Below are experts of layer 4 (counted from 0) of a mixture-of-experts language model. Rows are named router (the router's row for the expert), gate (a neuron's input weights, with its number), up (a neuron's input weights, with its number), down (a neuron's output weights, with its number) and show model dimensions 0-255. Each number is 50 + 10 x the weight over its row's rms, rounded and kept within 0 to 99.
Before each expert's rows: "comes before" lists some tokens at least twice as common just after its tokens as in all text; "comes after" lists some tokens at least twice as common just before its tokens as in all text. This comes from a sample of Wikipedia text that the model never trained on. Tokens count by the router's weight.

# expert 1
comes before: " | ", ".", "–", " |", "; ", ","
comes after: " | ", " ", ", ", "| ", "–", " ("
router:64 60 41 55 45 46 35 41 49 66 42 58 43 57 45 38 44 68 70 63 24 46 59 48 55 23 45 52 59 73 44 63 52 36 36 39 58 45 51 58 40 59 46 51 33 40 46 42 54 46 56 59 34 50 51 52 49 58 46 45 43 50 48 57 55 43 45 53 61 57 48 52 49 64 51 46 53 58 45 53 51 46 51 46 77 51 52 70 51 53 44 51 59 45 58 50 42 59 54 51 23 42 51 63 53 47 42 37 53 65 62 35 44 45 38 50 58 47 51 51 40 38 72 65 45 66 50 69 49 37 61 68 44 33 35 40 52 50 45 38 48 57 39 51 65 50 53 49 56 50 37 46 50 49 60 72 56 54 50 48 55 54 48 56 53 36 78 41 50 65 20 58 48 55 64 60 34 40 55 53 50 50 44 50 51 66 57 60 39 55 39 49 47 45 45 41 27 50 56 50 54 71 47 47 44 51 61 54 51 54 47 56 45 63 74 71 26 58 49 58 59 53 59 44 35 52 60 36 47 57 51 52 62 58 63 45 56 59 46 68 41 68 60 59 37 51 57 39 40 66 45 44 42 61 58 52
gate7:30 61 40 55 57 41 51 42 48 42 37 49 42 55 48 54 37 34 49 52 53 51 53 45 62 49 38 57 51 51 79 58 69 60 48 50 47 40 44 46 48 45 43 37 68 38 57 39 38 56 54 53 56 42 54 55 66 47 48 52 47 51 43 54 62 44 46 50 56 48 58 72 48 52 47 35 67 54 36 46 36 76 52 34 60 53 47 51 58 51 52 33 43 51 54 56 69 59 57 45 57 52 32 39 48 49 54 52 54 55 51 52 55 44 47 59 60 47 60 67 59 44 43 35 31 60 50 81 50 52 46 45 40 45 60 67 45 54 37 39 57 40 51 63 50 69 31 61 62 68 34 31 46 53 47 50 49 51 36 40 44 59 72 62 59 47 41 60 71 62 57 43 32 67 41 41 45 50 46 56 43 60 64 60 62 47 60 66 49 41 26 43 45 56 29 44 56 40 49 44 52 70 30 54 67 63 46 52 55 41 45 58 57 39 48 55 40 46 37 47 60 52 53 43 41 63 55 50 47 41 70 38 44 28 43 47 42 42 55 55 49 67 63 48 38 42 44 42 51 53 46 64 46 66 52 33
up7:65 62 48 33 37 44 57 45 42 58 58 44 38 57 53 62 51 54 38 46 45 64 65 52 50 42 52 45 34 55 56 57 55 71 54 45 50 44 47 42 52 51 31 49 73 43 55 30 55 51 65 51 58 33 40 61 72 50 31 49 65 47 48 62 62 61 72 52 39 47 48 56 40 47 44 34 58 63 31 58 24 55 60 41 59 53 50 57 58 43 56 42 56 55 61 45 59 50 59 31 62 50 48 48 46 46 65 48 44 56 65 47 54 72 35 58 54 55 49 55 52 53 48 46 29 58 45 62 65 65 43 57 60 47 46 52 28 47 48 36 59 53 46 70 50 44 29 43 62 60 45 57 50 55 48 49 38 68 24 37 47 60 59 35 52 51 48 58 60 62 44 35 40 59 32 52 43 57 52 34 58 55 65 68 44 55 61 54 51 34 52 26 43 39 37 37 51 53 48 46 57 48 29 44 63 57 54 48 35 52 38 53 58 38 54 60 40 50 41 65 43 56 58 53 36 57 60 43 41 54 68 48 47 42 52 56 61 49 34 57 46 65 57 56 43 46 57 48 52 56 31 63 40 54 45 40
down7:42 42 50 51 41 42 44 48 53 44 52 21 42 72 41 48 53 52 55 64 49 47 55 50 47 56 37 56 65 34 49 27 59 51 43 59 64 35 50 34 39 31 39 62 49 57 42 52 58 51 68 50 45 68 53 48 59 44 41 61 65 65 58 41 79 53 53 50 53 41 57 48 48 56 48 36 59 64 60 52 49 57 28 52 55 58 66 43 57 53 38 35 43 45 52 51 49 60 50 58 56 46 62 65 48 51 44 34 50 34 53 59 18 51 47 60 37 62 42 60 46 46 58 53 41 54 53 44 71 38 37 37 62 43 32 39 41 61 60 54 57 73 66 55 47 42 47 43 42 63 54 52 43 31 59 54 56 37 47 59 58 50 57 32 39 78 47 61 50 57 68 71 63 46 44 51 55 32 49 38 44 50 52 45 53 53 36 53 55 27 60 57 55 46 48 44 60 47 34 55 59 61 61 41 51 44 54 54 44 53 55 57 54 34 58 50 46 55 51 57 44 58 43 53 48 59 73 42 59 60 43 64 39 44 36 64 61 48 56 46 49 39 48 51 39 42 72 54 40 57 59 51 60 51 52 39

# expert 9
comes before: "| ", "-", "|", "The", "- ", "=="
comes after: " |", ".", ")", " |  |", "\n", "=="
router:64 44 43 46 38 50 54 42 63 59 47 60 44 49 58 44 56 49 53 70 34 43 53 59 57 41 51 58 52 55 47 80 55 35 36 54 41 48 53 59 50 34 57 62 54 49 54 33 52 47 52 51 58 39 50 50 48 48 38 51 36 47 55 44 35 40 58 53 52 57 48 43 38 66 37 46 68 49 34 46 45 56 64 48 66 64 52 51 51 45 53 58 59 50 63 54 63 45 45 68 42 37 63 58 45 54 43 38 61 39 54 40 68 39 44 60 48 54 52 34 43 33 46 60 45 62 49 49 43 52 55 57 44 24 45 52 60 57 51 35 40 49 47 46 42 62 50 30 56 32 45 50 64 58 56 61 45 49 51 36 43 58 64 45 52 56 52 58 57 40 42 58 63 50 55 60 47 34 51 50 54 63 43 29 66 51 50 56 35 56 59 65 45 54 51 33 15 58 36 44 40 71 59 34 30 51 54 55 44 40 41 54 44 44 53 59 28 64 45 56 47 53 60 36 17 21 44 45 46 60 63 59 56 55 64 44 39 47 33 41 58 51 42 52 37 66 41 35 56 55 52 53 41 50 47 52
gate7:34 43 54 55 54 45 41 55 49 53 47 37 42 45 46 33 35 60 32 37 45 50 64 42 30 46 50 38 48 41 39 35 62 36 54 45 53 41 48 44 47 62 50 39 58 35 44 53 43 53 46 49 66 49 57 49 40 44 41 63 44 59 73 51 57 51 53 44 68 53 66 47 65 50 67 49 45 44 36 65 43 61 46 45 45 55 44 39 52 45 43 48 66 42 45 51 37 76 76 64 48 41 56 51 46 58 54 44 37 52 54 58 38 53 41 45 53 47 42 60 40 57 45 50 60 45 41 68 46 37 45 54 29 59 61 49 61 49 44 59 44 51 35 58 56 57 61 59 66 52 43 60 62 46 49 56 24 51 50 43 55 52 71 51 52 58 41 47 58 69 52 44 62 41 48 43 37 69 43 48 38 58 54 66 67 39 62 40 43 33 56 65 44 42 69 28 49 47 45 47 45 56 41 47 47 53 32 39 61 61 56 47 35 55 48 46 57 34 52 34 50 43 41 35 48 56 54 48 54 56 23 59 63 51 48 45 54 56 59 66 52 62 43 71 61 42 72 69 44 53 37 64 55 55 45 68
up7:41 46 65 67 36 39 38 61 64 44 43 51 55 48 48 30 44 50 27 30 59 53 67 59 48 37 54 44 64 39 28 46 42 35 63 35 69 39 46 55 32 80 51 42 47 45 47 49 59 33 63 60 74 40 67 55 39 53 50 50 55 57 56 47 46 47 34 59 62 52 50 43 61 50 54 38 38 67 29 50 46 55 52 58 54 76 52 41 43 39 54 48 36 51 47 48 27 63 53 58 49 50 52 48 54 51 66 51 38 65 54 52 43 59 57 47 57 49 51 45 48 74 38 58 56 52 54 52 42 44 44 60 37 44 44 45 73 68 62 56 45 44 49 58 52 52 67 57 57 47 61 50 49 38 58 54 48 55 58 56 41 38 56 53 43 55 31 59 48 70 51 42 62 50 39 50 54 62 37 49 39 51 56 54 69 41 58 41 47 66 54 59 37 40 68 29 48 54 51 56 43 54 28 29 60 42 39 47 55 48 36 49 40 50 50 44 56 37 62 34 61 44 67 39 63 40 65 54 49 57 43 49 57 64 53 60 47 51 46 54 57 51 45 54 53 42 58 49 48 42 39 58 63 48 47 53
down7:23 61 37 56 46 58 66 43 57 56 66 56 50 61 57 61 68 58 52 67 60 50 42 54 34 44 52 68 52 52 50 42 42 43 43 59 53 68 45 42 51 45 55 50 57 56 70 40 58 70 57 30 36 61 45 42 60 57 48 47 49 48 65 44 50 46 67 50 47 60 43 44 21 48 63 57 60 50 64 57 45 26 65 55 66 18 54 56 49 49 66 36 53 55 72 45 58 38 36 53 45 59 45 41 48 40 49 59 64 57 46 55 38 48 42 65 59 44 38 48 58 50 41 30 46 24 60 51 60 43 58 64 58 37 53 55 54 46 47 51 44 74 69 45 69 57 64 50 45 51 48 63 27 58 51 47 54 46 54 38 55 47 45 54 43 37 58 37 51 38 46 51 57 58 59 48 48 44 58 68 53 55 49 45 47 52 45 43 58 42 48 44 53 65 37 75 53 59 52 66 39 60 48 52 36 44 62 52 48 50 33 43 59 49 59 50 63 52 42 44 55 42 57 47 51 44 32 69 65 37 40 53 56 63 57 50 56 37 59 47 55 51 62 41 45 55 52 36 49 58 53 63 47 39 58 43

# expert 28
comes before: "1", "2", "0", "3", "4", "6"
comes after: "0", "3", "1", "4", "6", "2"
router:71 50 45 35 51 44 47 62 47 57 39 44 44 42 42 58 66 44 45 53 37 27 65 54 50 44 55 73 53 55 57 82 57 52 37 55 31 44 53 55 41 36 45 44 57 43 46 34 35 55 45 52 59 52 32 64 44 48 49 39 55 41 76 54 43 38 63 54 51 64 45 62 60 54 51 54 56 58 50 56 41 60 55 56 65 51 46 50 59 48 45 48 48 48 54 51 64 35 54 52 32 39 56 55 47 50 45 71 64 50 55 54 65 25 59 53 31 56 44 39 37 38 41 46 48 70 23 51 63 43 49 60 59 44 40 37 45 58 44 58 34 52 53 54 59 58 40 47 61 37 57 47 72 38 50 68 36 49 53 38 53 46 61 42 51 41 53 46 58 42 46 64 56 44 38 47 67 46 49 48 32 50 49 49 49 43 51 63 33 59 48 40 39 50 45 53 28 57 35 42 32 57 50 42 42 47 54 35 42 52 43 57 52 49 60 54 51 61 57 64 43 50 36 40 25 36 60 44 47 62 43 59 64 56 60 48 49 51 30 47 57 66 51 63 49 45 39 20 55 56 51 49 46 56 47 44
gate8:46 51 42 58 45 38 50 51 60 39 46 52 68 61 65 56 46 50 56 57 46 40 48 37 63 52 56 43 40 49 57 59 41 49 61 86 46 47 37 48 51 53 30 43 42 44 46 27 46 57 69 37 54 63 40 38 46 59 44 52 46 45 41 48 52 46 30 50 69 51 75 54 47 64 58 53 51 67 36 52 58 49 57 57 59 70 47 42 53 37 29 50 43 41 46 55 47 42 39 60 52 50 47 53 51 57 54 44 50 59 41 64 30 50 47 52 43 41 51 40 42 54 48 53 41 59 42 64 34 44 51 66 49 60 50 58 44 55 51 37 45 59 66 61 57 37 44 56 42 47 60 56 51 68 45 57 45 43 49 47 42 41 36 49 48 67 46 31 46 31 38 53 49 45 55 28 42 51 46 46 53 63 73 49 51 62 56 62 58 51 39 39 44 52 28 58 43 40 34 55 47 64 43 44 51 58 44 66 57 52 53 58 36 58 52 57 57 44 51 42 54 40 75 40 46 45 37 63 40 28 27 42 65 44 55 30 32 40 53 33 48 59 49 35 55 66 65 49 54 38 56 38 27 48 48 52
up8:50 32 45 44 33 51 49 35 47 44 57 45 46 49 39 42 39 53 56 46 51 54 53 68 52 45 52 38 71 56 55 43 54 35 39 33 64 28 67 52 53 45 57 43 42 51 52 59 54 48 57 51 39 26 63 48 51 42 45 52 43 49 49 57 48 49 43 59 52 44 38 55 37 24 58 46 45 57 47 48 45 55 44 54 59 58 35 50 56 54 71 54 43 50 60 31 61 62 58 48 50 55 53 43 59 34 45 44 54 53 60 46 71 64 37 47 74 70 46 42 59 58 35 38 54 48 66 41 55 48 56 47 63 34 61 58 54 27 39 53 51 53 46 47 39 40 59 31 49 58 30 54 44 55 61 67 51 59 63 53 56 58 56 66 50 51 56 43 49 56 54 44 35 55 38 74 57 35 71 73 48 44 53 53 42 27 35 48 51 54 59 68 60 44 50 38 56 59 63 42 55 37 65 45 40 51 56 44 54 50 50 40 53 30 57 35 39 56 48 46 62 70 49 56 44 42 61 51 55 60 56 63 35 50 41 49 53 55 57 66 65 47 58 46 32 28 38 47 48 63 42 33 70 63 42 58
down8:45 44 55 68 49 56 35 52 60 40 53 45 52 55 69 67 55 59 65 53 56 51 42 35 66 52 57 27 54 64 39 37 50 57 86 73 47 56 66 33 50 40 37 51 64 49 45 49 60 23 57 45 42 42 45 47 52 31 38 53 43 58 50 37 70 40 25 65 54 53 52 59 35 57 53 37 51 38 53 51 72 59 62 52 44 56 46 69 53 57 56 49 40 57 30 50 37 44 50 56 51 68 37 50 65 38 47 60 56 47 48 62 56 38 34 46 52 59 35 56 50 53 35 61 41 47 53 59 63 59 69 53 40 61 58 44 71 64 31 52 54 51 46 68 64 50 43 44 53 67 63 57 34 57 39 44 48 54 59 54 37 48 47 44 39 57 55 46 61 48 52 68 53 52 52 50 55 54 38 51 31 44 51 56 49 55 53 61 31 62 46 57 66 57 65 49 43 55 61 60 57 50 62 56 39 56 46 50 48 53 54 62 62 27 49 52 38 37 49 51 56 47 71 38 45 47 39 47 51 42 26 48 49 48 38 50 43 51 54 49 63 53 53 57 41 51 46 57 48 54 43 46 34 51 52 50